{
  "moe_layers": [0, 1, 2, 3, 4, 5, 6, 7],
  "balance_bias": true,
  "norm": "layernorm",
  "positions": "alibi",
  "qk_norm": true,
  "attn_scale": 0.177,
  "parallel_block": false,
  "init": "trunc",
  "init_std_qkv": 0.0389,
  "init_std_up": 0.0556,
  "lr_head": 0.0193,
  "decay_fraction": 1.0,
  "batch_tokens": 131072,
  "doc_mask": true,
  "max_steps": 6286
}
Below are experts of layer 4 (counted from 0) of a mixture-of-experts language model. Rows are named up (a neuron's input weights, with its number), down (a neuron's output weights, with its number) and show model dimensions 0-79. Each number is 128 + 32 x the weight over its row's rms, rounded and kept within 0 to 255. Numbers have three digits each.
Before each expert's rows: a language model's description of what the expert responds to; "mostly gets" lists some tokens that are sent to it at least half of the time. This comes from a sample of Wikipedia text that the model never trained on.

# expert 31
It responds to: Determiners and possessives. Articles, possessive pronouns and conjunctions in narrative prose, such as the, his, its, their, 's, and, often before first, own, son.
mostly gets: " his", " its", " her", " their", " the", "'s"
up1:121135113173087081121112126126188094078174150153156112096142095138074109084151176045148118086061085099140117141132108033131155113133110156158150150052079124136122124109116125171122105069139098113125135101091137127120089136131191074097140156
down1:111080093093170141072091132165167161169154082166184088119129147107125171098124023188182086160141062152124095139129139113101094134110138103167149088138138120132135126152076131122123107126144158151182104161139142105167140121175139094183153122
up2:135120110123167112119087130109111136118143097092155198184140126169108142084136121149089101099153111130160114199099098103133185110143090104133108072135119139162148145070104109169159155116072090115096121088145148077116150110036102116057204141
down2:153186103130142154083145148115079125100146127128173158161069171138109083124181103146115121156105113127106147148078099140173100131185137142044094118093095207156130175132168127121133150103117151190093095178199079101147102116103099127174181152
up3:104143136087103081132146125117149141116122123130154103092096173089147127071162119113141065151185187083170098071119089114142155123098089092137131155102114201176103089134143116135100172174116091143160161098129109097119124092118109116169147107
down3:109109092161147090120176131080118087090126127146129132120083106158088120120084092136191068154090090157118186122158124152119107073114110069172145144191144188149149216117079087149109123110177164075122104133114084160133132119179159175127135088
up4:163089113097074131117134137069124084116072112083107120131087112102122177143102121070096122129149104144159151077116137126111156110090102063098131129143148086095124133085107101114077091077100071093140169107112102103153086044127148097086093093
down4:114161148141115112119110075090146175095126165140190073179140130094120092145110168168127103143089117147143154068160109133077142121165165171109067071119152153117128102133118114126134126100148149130143097095154203085076168117134126128132142123
up5:102096098130115113095137175077094145124115115098045150109117135118139100069157128149121107098153119140111115163111117132165169147161131129225147080070136162147162053139122129126102104166167135164086101141140083145169079104097081075121121105
down5:178116107120181129154137131129148101121078099148147152190153128108141110181120170109146154111055130156161132128185075082081134159133150129051031152169143137154096187134118120194151155105105112083172172145094139127141132094116181159147105068
up6:127077154110177151107086110143137181091120089145134110128153115119122125125157137129152091080087131156136142074133113099111130062135123104079116111151212148145121186068085123197142105187142091139106122164119161131106123071141136107123139087
down6:134128149153119158099192137159150079091088101141128106117189114108140114157139134044101149146165129152164095151049141144132088148092160109116112193130130146109137087141140185155133117168101119158155150133114136102125121091093101127157087131
up7:113149165101140120169114087162178055100137094099134106131109147045126101114129108165110092117130067099082101075132108119124141118149166131121137112095129062120106063056135122138131103111107159145105141102117118124095141112096167101066121100
down7:142178192104089117104104125139158085149109133124152173101089154092132169060095121152102130123128097095132144130089161026138166146136115161164196107064144093178079112095127096119050148102119148103120129108126112104117101072166113128091116124
up8:056125138131165100093180128135109122111125174148138098059087145102147120097120093148150077108108107111117144133145137091039139089108126084124135070114121133118168080130106105124073164100093075068121114087123087106094065092129097096075105157
down8:145129116142140116137076157084146163138128076073088111166139140183109143129117157143191129150128094136097153117138123144150097078187116140102112106145144123124167169097109127180166108158090113137096165177119170126168120159079134143152133131
up9:105108136133132113150162105090134124129096140081136043163102131110119072110118173155104102116116097113137139139136092152200136120161103150110084058096120168199101079145128119109121117022133070085184116162165103119191141062128123103149091159
down9:124139127126170136081137108151139051141106129114099099105175147114169165118110103058121143106137220056141089153164151181140157084161107147150148140175136152143073120172149130152134124094086076105111094242137101107128139140123090107151082168
up10:149131137175148098168099138108216130124108100102132114134152094137099151143161145111099134132084082103045177154142144115124130194147111108131114093142054152172122170125123199142126092148174133129171118075145054138089156101087078149108190077
down10:107093109157120153163131143131156143105144105124151130106115109120129141148150146114108158124128061143102171194134177118059191165112120150142115071101081193142120143156169144125094123074104141133187139115055064127153126132064088160139194083
up11:184109130122171100153125103080105142097098120121104103137133120130140137076120118080143076131148151125128136030145116149076119060146106092085129107197137163053082116110120097139089100152133144063114121156116169083135051124123106111131163079
down11:160149183092143088174182127094142117090140121101108141099085090082131101146111138117131081119122126185093197106104182159135199075093124104189150137104124124141118172135107123160138152147138115044076115137090143117114118134122093116171104214
up12:127111179110103129166146121105157165124086147105160100150157183138089083133140138146123105195159138145144120176074110089186147126070163122146156052107134171072125112141165170111118107155101142097117083185131074131111121121143145140110161066
down12:162072102109119149104126116172123156144133103095098102090136112148106138085130083133188100074153130136106151092205106181142086134248168147094141162145108117132152086148075129124082102095138114117155152114096088168125144121122138154148109149
up13:100151101096064139127142109140099092071086130128142065144092111159097148103108112157149130075133100081108147055113180104117183110182126139194142110122085099124108125154116145094119119133101155154147111079085078141131091127022179093139070098
down13:110154105124130137085049102077110133150105166163107180200099136133120195117041139112191112065160136081135129101124202096119178126130146112051100090144148190134102121173097150132138110166122170130107161112130123099106137109105109057092159136
up14:149138161128111146161142081109117174076148161102121196086107085057131116062098085180101121141063091061165144117142098130173092177188159160084166093111104153150071150083138083083136149085128154127160067099085161132125144101184173167121126069
down14:163160118062112084091130149208147128184101112154129112197168130132135125088103157117133138126120185115094113181166120098121112160106089134107103153168141075152142122156162124177064192141120125091106130098121099112088152134101109134108164205
up15:119132129120103090148143141157097146129118126086113092187145130137089158098106142118165120099131198127150105134136086157116202182122114155165181161106111096114168115117146092171171101140088121111087088124089180041194113086119084126113097165
down15:112094167165169122137138118140128123122145106182158203093093170140172115173140132120156067143102107157181191123149133142169109098116133147107094081183127173145163103105089163110114114087165088110162127173134111154136141132177177144164156094
up16:162148081186104105103152092139143147102151141074106173134089100044140151083104096176092079126089096121104127082148180101140172067140160125078097144081112114143159147135107120125171060100086100154138070150144114203121112161161095142095118089
down16:112126145105112142122130145148097115128086103122082113165144075099106079133130104151155206128135156118150123202113169177108164119109172087086088193158127125183100145116117131062104085138160120100086188107104069103074080120131093144072072112
up17:153128123142167095113137161050142180097080083150152138121097086092077133104103113151125101133105146059134075091177179138062193173122140073109185075120120140197165118080095193147134132153148158097208110114101167121119132112112189118146140023
down17:113173146163117130132127138184095115154120164107133147162149122154188130178161155112080134147130134188191132165108083102158116157162117176079094182146143093121099092107142111100128106146092115121077187123181060157189132122127093156092177152
up18:078125141080149096099144106094155119053119095168135102138110111119114097118066148074150108105131123151134093072121090071073125036124163096165142103080156132165135110145075095131084143145087113141133152150135108165059079113076123069115142105
down18:134131118106041103115048070149194138126144122131154144157143093075148158114141082115079125165085116110105130116143128096134122127092142127108149146194201167119161143133124128144107143132134092133134120084096140154114149136181114102118177171
up19:174108138186161135081147088158150128151097129142158128104109130108148134090142094093104113069142137120119145097106153067146192151125129163133117149156074068079100141079134159070168111067131046076135127104110136072135096107147087111108142164
down19:144131104113132129113097144082125111137152106122098156138122178111139113109093128148163113106151149113157126102128039165086114119143131196147112113110156150144163164175168110092086089131136175100129142155141125141171104136078167134044094148
up20:129145095111142103124182112056179148077110081085121120091138103081149083122144179097126111129100105136115118123147148116135134135147139139077127126101108131115129143099091116136058236087136155132075075166112110128143109120103125088131146104
down20:069099115163126176152110162103112108098115114122114051113128167150076128095146045111147128137214151162184167100148126161133116119131173119177125142122156149134152153161110126090125094112122042167159092185147144161117112115079102160092125119
up21:119119096154129092099086113126124127100116129131079138144110087146113103116097128111053086109091044102103115145117110140161137126152116113105106107152140158079099185100120147170103162137159129106171102156043111080173171114065084129193149146
down21:151111103163156152068191130155050127152093108137110135160171114132068245101137089082113175096140168137106109087130048113097144140170175181103110131160131169167085137098106136137074149133200108178095158124092133142095125145131148125144083113
up22:090120079120086130100111129131156135147196108156148115108166147110099068138157142118139124137166120128131124161143084122176132107128158080110105109161213098130104181053099117156147166149171084095094151126143131108107135054165120108092118097
down22:119114177173157074152138062129142113131121146102155121085056180150165176130113059210102125121123125108099134077146189190121187149128122199152165139084162181104111093146130154152120057122156131141114148102107177161111123144097128143155125153
up23:150118156127130086142106107121108120147053163092091102097101138136100119053089097093165115168108137122105118123191103129116101085157147060109165131035119128118097094137140102163036124075084110075102092128154109130129088083099131120154163140
down23:108141113147119116147112162118134120077175106118152094141118058067101100163163120133129100114059097106128135175149155106134155122109094177134112151149157101088129103127081181131179130133175119199105182142075064121161181145146154148085081121
up24:148123131105153079134075097134151109137129083115084107094117112117089124062088144040118114164132111152118090098093136124041144106081166066125111113163096098096110120119146070147078139129134115081075066070086125121104127143100068128107127108
down24:098118126169096076142068129126131086162122185085052115113137143152150082082146073108097122132207112115098114079131175114130151137113157132119154131141164165114111138076164122128093103173136147143101056188101070117111135120179147136149121005
up25:100171120116103120113164100113121122104183128098110155090150162136112158105129094117111066165079132082076180124123129158126175149156074130042111127144125108091173104084109149110087086077104117130142125053138125171088141063166110104154115134
down25:141111136166126167188153132106091116158148117095158113158112133140158094112129062111130191106151118066162099141128154166142092171093147115181167119080134179128159118098096097193168135114125172122120114151109100129245122135186165139108178123
up26:120141135130143153119067080134166069101040156115137125181152081113068203088136121081136142143088131124109102113110164146157127130139150171145128115133151082101096099179120108059082078144066093101073125123140169109151120105115095173135076155
down26:087100127072158109118079135088128070104098140112118112163136134134102127122091159098115164157086118131143154123096111121084137102066140123114159103151081184124060115132034150116119190138107122089190147129131108070099094101146118106175124051
up27:165093069128107085062129182107104119099059146183104138105079115122152105143118082134147135165130128122127131069108133091144092117202136164127150129124155145160071115096161116084108138170170068118138088082139137130163157091142101093143099131
down27:117172117165183145170134110113141177211122177110141098132141124114119127152138156116132082075134089152116118166098154117162176147145145147154090084166114153158142208163100119185185124093108115105093114103109099138091131160118103147148075103
up28:112145085111092132124142173098106101127144130125153094076120084116096149118108147105169131155075139097099107103170108109086078138070122134216140087089086111168100132096088160124110121137151124134088144130115142153125085097128116107095115153
down28:140122121162148114154152131166136156136117158112177124161127127086134119133124151131147130120124088122156099102160091104109094138146139121127119171150078123161108156140144078113079144104072136172151076159120087056121115119173148116071135118
up29:117070115152158107112127154097128132104074144133113146187134168087149126139137123126124147137136092154124163119111109168174161085181119141141100100123138102088077106124131155157117114123137120121084146135114125192104105148098105168100144108
down29:123111097071139101142156170079158145174154081180105127104128100174111140139160173138098104164084109094143103106131141139079116102160091103117144177134125092205128129157090098145139179148110132168175141153124151139121094100139120146122191133
up30:106126138144110079044089083110111161162119130106071151128128112088159106115176119112111085110094108113138167060099116105169162076117143103139168075113068112133109130083128164136108086199119156201127081168194111178147210174152122143121123125
down30:174104130104133179112121067111146137097126102144134065065148075183082097181165146208125094136109216176132116060125094150131188126116153109164077087141118151131124160127096106153150085112180119171145068173123119120101121078115208119111097176
up31:103151135158147137171151106130148111131102119063137150089096101104111090079092143158124102120091102130162174199098104140153171128128170102139127131092112135099066115124142093050168148134105114095126177141109120108117132066100098153114121116
down31:122125115111088079136134145120123144147088148119103114181125144110140152218113122124096146152154158127139133156163129060122148163126112111061135083141168097134157080082139179154084188164098118109104078114110143077100122140148149075160132167
up32:135128094116098130097144124207111171180068133135098150120122115126162124145148074110155145097144151098162091134141104138144151168156093106103120166095176149072067099153135165096122083137118106140162144089180186060157155088126142102138114104
down32:097130081101043120162115122053113144085178157147117093083145123124133093087094178156151089146117124091092134117109140167146108136137135169071127113180115142160166126101130115140162163109130150116079102105127147211074093135126062139117110086
up33:130125098131113064149108115077079147142128105139136074142146084190183104119174102110102076052138122081101161164178144111150129141108147116120114136178132168169139163152117140152185125146134082084125159146099140091149086082113145102122130056
down33:187145188071094147130173087146119116112108161165080148089130167072091112133074041154180178170090103132096061142119129113116131082126091106115131114118161108115108067120138135116071169138156115113130115166164117190082157115110140175130085177
up34:115118100108142148139140121106106176086146165142102124119068095077150090097149085136099143097142175172107069165126152114139152123123122167139123067085122142138130144125155125054145149148156128098102106172149148071117095108082176089121092118
down34:138113213131166143104138190190181106102108149110115145092056151096117187137121106082114155116125125141120122130088110138155223149104143188162151104083137111138061119142134120123089187130131172151102128143135131097131121173107173049134178121
up35:087133112191150109134154170138165085089167113105106146136114093161192128110086114141121145131124139141154107116095120184108139099173096045086153150103147133124139128019129099148138159090162113186122127127103137134162132116090100115079115101
down35:121128161089127162097093093123135193100085186141158204170140118095109131229169112155146125114085101089149153141130175093121110122154147153138167140125106098111081110156155093171135095149118152092122140094156111165095153085168127163181103114
up36:102085092117053106125102158134128108137127144159109154127099086111152156123090105136154145147076085158138084123082100087033154125159094095110179119124070089175094145089100138092143167119088128142085118102144077108121074134117133135145109101
down36:110113140153165171086100133107142128158097104168136098130131114154122206161128165074184170087088121152192139084134100116080113152135116085071126136108100060140221140119112087097145155138136127098134114078187098114126092154123095139144098165
up37:104099120110096135141182102129072097092097167120153132150093108123177026162086088147172076166118098140134114121164089113103111139149092147155176157148148136110139158103091099168119090128142117162142155153097144091098105060188098138165096115
down37:163170181133103160120125156136157233116149109140058118119138094152127165153046090143104115087120108090147119119126144124141123131143127085082136126131164089112174105127142183116150091111116208057163146097149110110126091119112155135121143129
up38:148170150117078121142111122134131105088100144083168149098187095111122141083170056126096094082026112061114124150175151093143149132127106134172063130061118085158127145150135143168125130161056117096144066101133114132118118098123176078120071084
down38:185066113152090156145149135118137151081153070103095140120081057082144184192131119139145192134128128132133131150087165105057114129124137085126065126105049119171086139151133072160118140110137136168168116127136156091143106172137108135139124064
up39:136156116162034209095142152145084136141129142153151133107099115105176080194149130137108067185093110111143110131146149127113153159121067173114147172180136090132125170149107133098099131153156129143157086065135126061143132145136136104174145081
down39:097125129109114186153089161144099083101137109175093111115070208101144132153124102086065138126154098153128128183124155106130094182157142148107090136125176120120097133103122115118110119157115121126161101079161197142133162128168096163176079058
up40:142113106204140190079121114133132130172113180147076104108111101149152126154116104129182082109113169047142155188163091118110124102182064077084132165174161167129158111148108112152120098152100075104090111095105127114219087137124116107089123155
down40:191167201117135124159117147124157202124131160116172075121126109104112100135143123191132134132140109118081072114113063139122149138117118166117114122079123081069107113115133119123058159141145186149116110169111091196086136108192154088157167127
up41:147120130141084148121119138149121156088101155087122129183067079091127111092139076159110100134140141141087124160101124095110171107141078106147134146053063092128124164163114122096148072145069062121085106077097060121175077081115139135122049126
down41:190129119135129133089101113112180185128166126108112197113117169150157156145167114090197121138100166173139199136173149141085212091144128150109158118134119163123112123106089144158133099110107138086096065093090137221139154145149147108165123103
up42:114123143163109091118138106099110110071091141077182068093129127110152134101088155130061070169133125125119120076114076153101100107078122074094131095116120133078060130133136122044064121091164153039082102119068143142150148119082156104127071111
down42:150126138194108114183148125167136127160116164149160134130124135140180144144131143187113096191167118148159141085145125119107134131101136129150119172154141157133068047103092178098159093101147182130104140153104121113177207133156114100177112098
up43:106172111165120134161140160098113082115053163069075159122168163142120126098153143147168100068148146145196112111156115127141106095123153167117159152148118111116140150131143070132094117182178181157086099163091128172168149132114147093084131144
down43:098110105118118172101145149126171146129124144176140133136146116144173129128124105093092147165091174153131132146148125125166128115115115145164096107101129133143116105066143108118162135121066088108182161113178137126117155144173139170159149173
up44:102094099107106092146064090126123112124109138081127100103107156060160103101111126124097109163088151112123109075136071131103125153065093128119117123107054133159064115104101126053141136104116117076070061115086099141147125150152133142112053134
down44:154155097185149130113167097103095157167133135097103111048138146141102105097142188104096134203093132118168156093111117162087147093150135118098105075113094154100109093202092134163139149155124159136105191111152180090126112122144178116111114179
up45:136117112099095132123154125094065117122089116096082094155106087147105094142107118112156102150150095117145082145141120145055106086155035126152130111128112123095132111100062091091149151067110108099088083098156135066130113072141128116061087115
down45:134127135169114138107122146129082210103097101093099112119086164181199089114139117152138124170082123116137125158096201128152081069171081128114095103114104090139150133116150117131131131128159158115164111119210114136112146089123114131151134083
up46:173106032113149123104139077151156157164145152122127113172147129130105178128168167113133121088119112150106134221153125163155141088102106095118139112147129149130089160090136162178143129154131116088112164120172193098148113107106095123115233139
down46:117152097173149118122141108063105154126136121191143066090080125182077122128202063122135093135117153125095094099125154168159114114152158074105074149117174122120191130205118122153132114084109158227099092092139104071143123104116147099142117140
up47:142127096116162113121193150095118119094074162077079173122130132086095132110158136136094123162172113169138138105188100182184102238115120118137136115207119169168094116134114154157060150106120123104141100177078123134107173109085099092079069025
down47:080106138082134119116040162140131090171147168181110082137137079166153135103112152132094158138093190114095152099092132108069165139144146117107171158078176136140124134119191125119136146175138102071131178143135125169196096139107098119152120130
up48:082077115175147151138151114119083141103101132149141069124126130144127148130088098141152118156145160185140141085146128118093132169086098115127097140160124086170103111074123074109101116105111070110111100101075168078148137138175108101070133100
down48:169118054191145102174145106130109127125080159062184133124155120131151163137124112123133076120075174135163129164178135134152136160154071073164096125175168155137130127169149131081086109134166185130117144134063079085097127193123101167132115165
up49:118124053130125123137068078136139146124119096094107119109121138028113122164121124132123079137076151127096088162151090124122153118111117137077098096175075127143097119132153066152120142120185114101124121058148087112099081112089090196111128121
down49:132124194127159122085167133184110134124150106104142108096167141168098197126126130142077124147180134076172164092130106139118148156170113150192169117122132107119177096085078151055106175107103131151090134127091075072163197128076124104117129058
up50:128083176128138060115092126125094114120138112101136070060133109115111122136096066130090058126106091110081125092171123135168119110098137102087068104130159168079123168110095086143154122109115099066098060175102109128124081062076114115118098091
down50:140171104130132093121125134183124183172139164126126154144122088125158069139079172133142167141120115085126082149081175049147132131196143159147141126150126156187175150142137174171139092148150142120116093154125108107129146114159169141156111132
up51:095109046126109086065108156148151129128106126119192133123124121103123119125122130107159095096106120123100142140149130054058154144095139117155148156131161108108132130120095129130117128088091114083212100062061182118152087052087129103137105137
down51:105150169135158102167145078119067118121190159160109122058119124115122120140151077149094110133123107175149129128157107123168099122132150179103072065154110154158112135104161120157107129193151100102119104135187117164095099130086171128113053108
up52:117175062133132094118079169136143093074101129110180140146119118133108169099102116153070112143121155100173161110143112129178101096143115153091134202104197149117171207090109153134091094163154072168119072186112155098077079116128119121106160081
down52:116157123109152115131146097107110145105181133097074139116128156114128105152115124100179130082106098151103072083152165151120200130148047087102038082118121090151105152131181094165172095122163177134112196147098121174123150138117129109178167116
up53:083150111173123136118100186149199103118142161156170161110170147126117222061171097133172123164154133093139142079095108126121172148114174150133174182173152162055112171122134165140140166139083116177120187191042171198131143136134071153128120102
down53:127108116131130140116175125090118165121149165159120101108109145107157079150101135069117139095107114087173085160136126128170108138113079115068164085147096128182159126169124104113137148132118165131150075087174157088177152140168106141089140133
up54:136154106127091026120091120082093106122105122049119150131182092089105104109200091128088129129133111106099149144165114129222166135108103181124142119119131116115166107100168120195152096113193156153170121118081120131124156101135131110138119156
down54:123137173084152183071159162155170142106160096157133137065076153125196128145071168132159104138117132171146136122176158127057118098148162070094119109123157134149100164104086114116120140083119126148131120134138102120160122135173091053115130078
up55:137126103110164103122090073114200171122094099120113163079131125135194131106120148110075134095097085088193132098143130109096091142143039085100176122166155142159104151130081204078100132093139128113104109180115098131130147100139145134120170083
down55:164152136148137093121134096134179147112115083059150171148147108159140092097154185135094122106143119117184091058130193120118121171095069145126096120134136092149125160130144121141195125126097111109098129128137126163099111098143158101137180086
up56:133104105106071157098068139105149122147142136125084000128162100108100126196187079141135151156114185189107125152058109086166166186117094111146115151169133084177127114084156158081161130154116121118148093104094139162141154082077128113125159105
down56:122163145104118138064118108100169134144167137128179084198124187158099124200156088150143127099120140105103139199120124120103115151145105103117142161125152051114138171115163112120186181179140090087130123146158150109136126150149173082116159155
up57:105104106118126147121123117072099089073171121110128125164077123210136083061146181162181152157147147115130140146162145137151103138116121137174186091099096119121181137124104173114145090127146124146086125137199089123092093072187101116140146152
down57:093155143146135162159125146165148140166062123097043108079144107069120069166118150144158156143080150126141171161074142090139130135070134119146155126123137108086115186050131144132169138117099162090131184129177142113148097125161174085096105129
up58:143098093147071111104112108087090109140127131123153041086061148176074123132122109082094113180101103106078107141122102120119215102089133143096139120119177107139108104133122096083119107095167118072120127085109137164136090140113089117121146076
down58:192171125155128155110095187145168113128119112113137130105166171137141167069161122151135097140188130171135134072113180145083107172161152145183166117093110159163104162157124160095134161111106175119141097107222207136129162168164107142210083085
up59:128122093154120085113155113088100137142084186124166039149113114097151119125149128143081070135139133158123126086148155132180151107092138099097179121117158121106151124134174110103138154077097131120174130101096173125087167064091125132156085144
down59:103146114107209147159102166084096129156106146126066121131134081142095198150106104163137093133129136116139157092148198153103202129121117105136157120148193136134161131123134093104122085081076087120143166126119149122136055090123129127106121116
up60:102103140086096120205105177149087084079101123104143126162136101117114072117161081137134086117093084116104084131110066157107091124113061159133122133114090110096165090149076141119154140077067070102136113070129212146109076091083115112096106045
down60:144122148055180113146111152170075147127132093099140116082080166080141113091230106125116153144064102083048097121085113126128077134091123128162125103098197117112146137186139133142194145118153193140151164105186176133170114080156178146137166093
up61:113133140190165122131161137151130157122120167187076140124204112152173173117165132124111167196137164112172138134143178115122148149136177113143170123191142117158139193137154138150180150180115138112135092172155117106132154134130164134128181153
down61:131150098092060106134129135104144099121154163148054179093092126124162120107102098142086118130151085119130146122159156072138076126119205165119070100087095130140077079085139121155138127123187140004107121126120149145104112065146130159125084136
up62:169122116166071102105185123080109084118129135145146140122160132096096107103138131094177107118145137153066096164146107133141172089147172149167083131121182086126085099141140117059096120113133092103160149073131155192084126077069074068119128102
down62:134125077144090174110115067073154134170119116134120070098099194136200140155091100159177158131159154151146151136108107093141152152125161091108179146171147186112166140152140148163111153163075095053138063097096157157137122135136068166164119112
up63:114108169105113131165154092139162159144105156109131091101164094100144084079120173120085111117115111109158060126111102127198137110196109150095141114117162116160184109151086105112074140068126062108172130099127195080125134125136122075140123156
down63:035186111107075160163179090156126150129131119099119075073150102089148135159082147130161144070132126087163139145135122138136121138148120118082106108143148164180131133175115156107120108130130127161146070151123146097162087101147148152207118129
up64:148070116169087137083111123128127120083139127122134185130199114175127146132141100122127159143111153142083086103105104125087134137178141165159148145160152098184125128128158134198125109157081109139125090102087093132167078132096114125166118168
down64:117135078106120141100151107122223147134148098131118129092149129095136107153108176118197158161217078114123138157188081156211049165133100111087140102096142105121136120176143073090112149112159114136145120124120099137157138163065100122110145182
up65:136052053115130143078124099093116141099129163141125079110063188110098107110131159153112164114099135135218144092089117080119100097116130108139105117142136137135072139145107114155087093148196149118147153115152135121188077154139109121111104150
down65:062130198129144150125089108086139153141116129095162132104141185119119175123125174139073118123109145056127095181158157070131191113094126159031166114158118116131171118107152119117155186137167104197200141127145091114116133111167133145092140146
up66:119163127132096138093108147084095150115061121141125077087113117109137107114120085119147114120118182127074082121137080114141169123129108117157105185095199111141102149122124078130105084193126063102128113087106040138147108121075157116114078091
down66:115095116131118127104099130164117120146210098055114155138202139137099099092134126143172140128112158179121113119164152158149182164119113138141165122147082063129102089132101147201112108100136127071106081123162198163120107130168090157112141172
up67:139099129089133091142129166114103088089056116147148113066088118116162118132132097123134122140079060097117100105097096101118145092136174149117136110190147112134132132137095101150195136124098129170117118047117167057130107145092138101068129092
down67:062132107124083140144076097112112134125076154100085122105118174119121120172152116064106116131136127084111069091144100129094118144164190113161080132150134136146152115129115140153119088080156157195083142080134180085126123144110126145098114106
up68:082136110125107113157067122149105112129121150151138095157168075136109097189173133141126179187145128081146117142139090108186112115111138128140115136156133116114136146095107130186133186170126121123124108107079090128176121093214138112083141139
down68:118108172123186155091095146136104155149112154128140172053103164120120113190166114110175161138160183122175131145099136106133155090115064150093155122096164090106177143168116134121142127122101110151130128178181097171129107089081078155090083162
up69:126096103142127125074087125092140173077136103126133081066119099134106077124108091144109157127134089167146123103113140124090111127109105022094156130096123125099079143128058093108100115097140079079120122083167127130105082101192103102108104073
down69:131134103149175118170068140170106086072150124130108094096166074195156125074171045158134133103086097170184123115153147102130118109086117105128149119081159194142165201167154079068089118128184096156077119118061122112140156164119164156115133098
up70:118092138129131190108040071109154149129169181102109139111069074083126104154160141103158100136154113043119105097156166087177091150139158113119096142109113047150168129116117094060136065147111142154118065120103149208127101103156143113100068107
down70:187126104131110132083114068102135177139104113124090160181123093155168192132134149059098091106092109087125128134161161098131119123144120114122080117140080162099187146043058139161118093143102100127122137075045124144176178186160100112060071156
up71:124170150132123142137109120126094083082081117105171076147160125077101148108138140110140082118106150144062137066206123139131149129065154092156141113109079139111117057102088132126088148104099106164117154049144170160091159118159095130070059129
down71:124086150091165113161149121132141137121188135140126141156139168099098138140115215145084108081153125118162037090134139188108174155145095160087098130162155180103141091139116144081130088077078162192159143101156084089149126161106134099076126076
up72:117094121131124167090056147112131168153126088105124111088081146101097158066184105116062112140117120129122143169121110131137134113121142101121062084136125161139129129051097132136090189111193141110107129150188139139128092107136139135129152122
down72:144182127114140174093134059168140126168201144153081139073085128151089099127135098129119166092177132153087099132141112121130106104186138142105136127120149147159157157143129136150107145127167131145156111167153113176118148124135105084120064087
up73:137161079142114066063145148112142095176143152146102114144133133154066141103106154082115070152097078109112154096163106150142175109182174125074149113094176130141106070118087136165091102069122102094138098131134102095136118158130103164069108161
down73:114109144154168186111108086132132057114118126103157151102147223178210108160097133148131105118106134155139145107087129137138081165157173053157167149160138105107123105130172125137118128123098121130139172136111072102146141116175151157150149112
up74:147128100159127128138187183157124100058110146111103109137135151172130162164162148119111133141179135106054120143192113094092098151147151112143089104140195152143112152164116135093107132169201124145084093142128166113111073115120122103132156105
down74:175124133122142136131197126129159109126147103168154096163078101134100121149112181093139120098124127113077196125175080157090151170077074148132150122155108184127078134170117091186128171132172138166135105133078144118067104167078120108170195192
up75:140152125118100125117164162086141095069134188136193041079083155104178112169148087127122185174123120011189093114126169073132073143177103071096204081109173138103144122124152109147142112117136130146164143123157181115128121136148141146101108127
down75:148130113102156084135075108157141109166104155144092118128152176188091125144113174118106087088180198187063172108147141123157141117077142106098095104150118132100190135152104189205115115107198117125102076126131135172145151075117149090195126131
up76:104182123194092097147090147099120170116087121153177079074098103155130158138088116155102132109157118136132059106110134164110094108129096137115105110142058072149170196135105148138142127103128070073094105170141172053087133116064113094136093105
down76:147111110135163081149128142065092151029114143137152123098132169121125092156191131095106132188191097172164149063128141128105135200092128129111109088117133104131179152104105139156107137133103164152115135125172133124073176110084154169147060122
up77:047102083161087148104132154109184120119132113155165144066124152132110086100091117125137093128079048145071128114133109056203065105126092099143111112148154085151088111148084097079102113100048119059160112115093088197113122139115107097102144171
down77:071125100132134130166132094146141100099151092092118068115156127115101117143140111095107071051060102162108143080129146169078142147095155162117110144152079084086134109160112150089118109154108086097162110141149135105144145111160111098098182152
up78:117144150100167153167112107171159135082144111084118222092079090150148062096137128116086127169133112123115123161142131148086176068142124122109133174113016151092150132146100100111132110185098151081112126108127168117099117136120065139123107168
down78:121083107131156096165161122139087157135147146124120079128166090150124114100127170072149170071103134143088157150114132055168129071171134115066103134130099112174144182128120144146190141104150133078142074122170120104155105034208174118119157137
up79:105079101178176075151092078078097141061209119112128125067151141122175141082127121105114142036087105101152134140152137112150118111116119183083145096124076133098162118115157092159151099085074059115169098130113171078120171098093120092137140143
down79:176094066175155117183108167130142130063147097154149106089128123138094123067175146089089151091053175143148123108123165125137084086115149166110137102107157199129098125075151098157145177140135142152155104178168125100139133123150125169142219110
up80:119151093128092057098053126100157130122155104133126082066140182102119146148164079101066103138083080111142160153121122126106097121123158118121070087174158107122107107137117093147118162085112099132195114129179138154168112116062148098151071129
down80:173080104115136100141123134201161155140077182160132158138064138133142125099120124114088090114139233167130131084129118135143156153165072119090095117133111132175129094076147158111072156143200139130154109139073127170154165139139147189157160072
up81:145111135148122109104062125147137139095092113055110181170154134128147137086113078094099122074029178117179118112141122127132137082093116131107148088098128131145162133128112111123147154104160134139090090161111192149147155142124100125104138156
down81:139093153160124087126119138105126106126078168081109173159151102098140098128076130074096118131102158132167080128162150161110121145086045149113058137093112093125161155090124127121140085131119117128170182108085125143056130135103116125126170141
up82:121083046098130093156169119141074157080077097107141055140097138089130135077126085118142123133090115170098134122195121187117116166165112108074164136147156122104108142172138087142134162176143134111143150180130138172151118067149169100114083101
down82:155190171147103147113083067096156094116181181105043183140144120157109112134083102134098105128152185125120118204152138080137186112134196094103124171071100157125159103110122163107133146111136137143119095095115131106096137169083095115127101114
up83:156145090068090070052111107077135133101108128097111135126128109069082161079099099137095144102139039126141159096200098141120119124112080064104152138100096109155134135091101110163070120122120122100072097103089125110095145116087144134066164088
down83:068114110109184111122102147206161125148134135109161124171080145068142119171124140088083171164155153092131114087087158109105124193155155144081099087114162134085103154131128132131137100152148106139129163087123142182163141168134146086128087192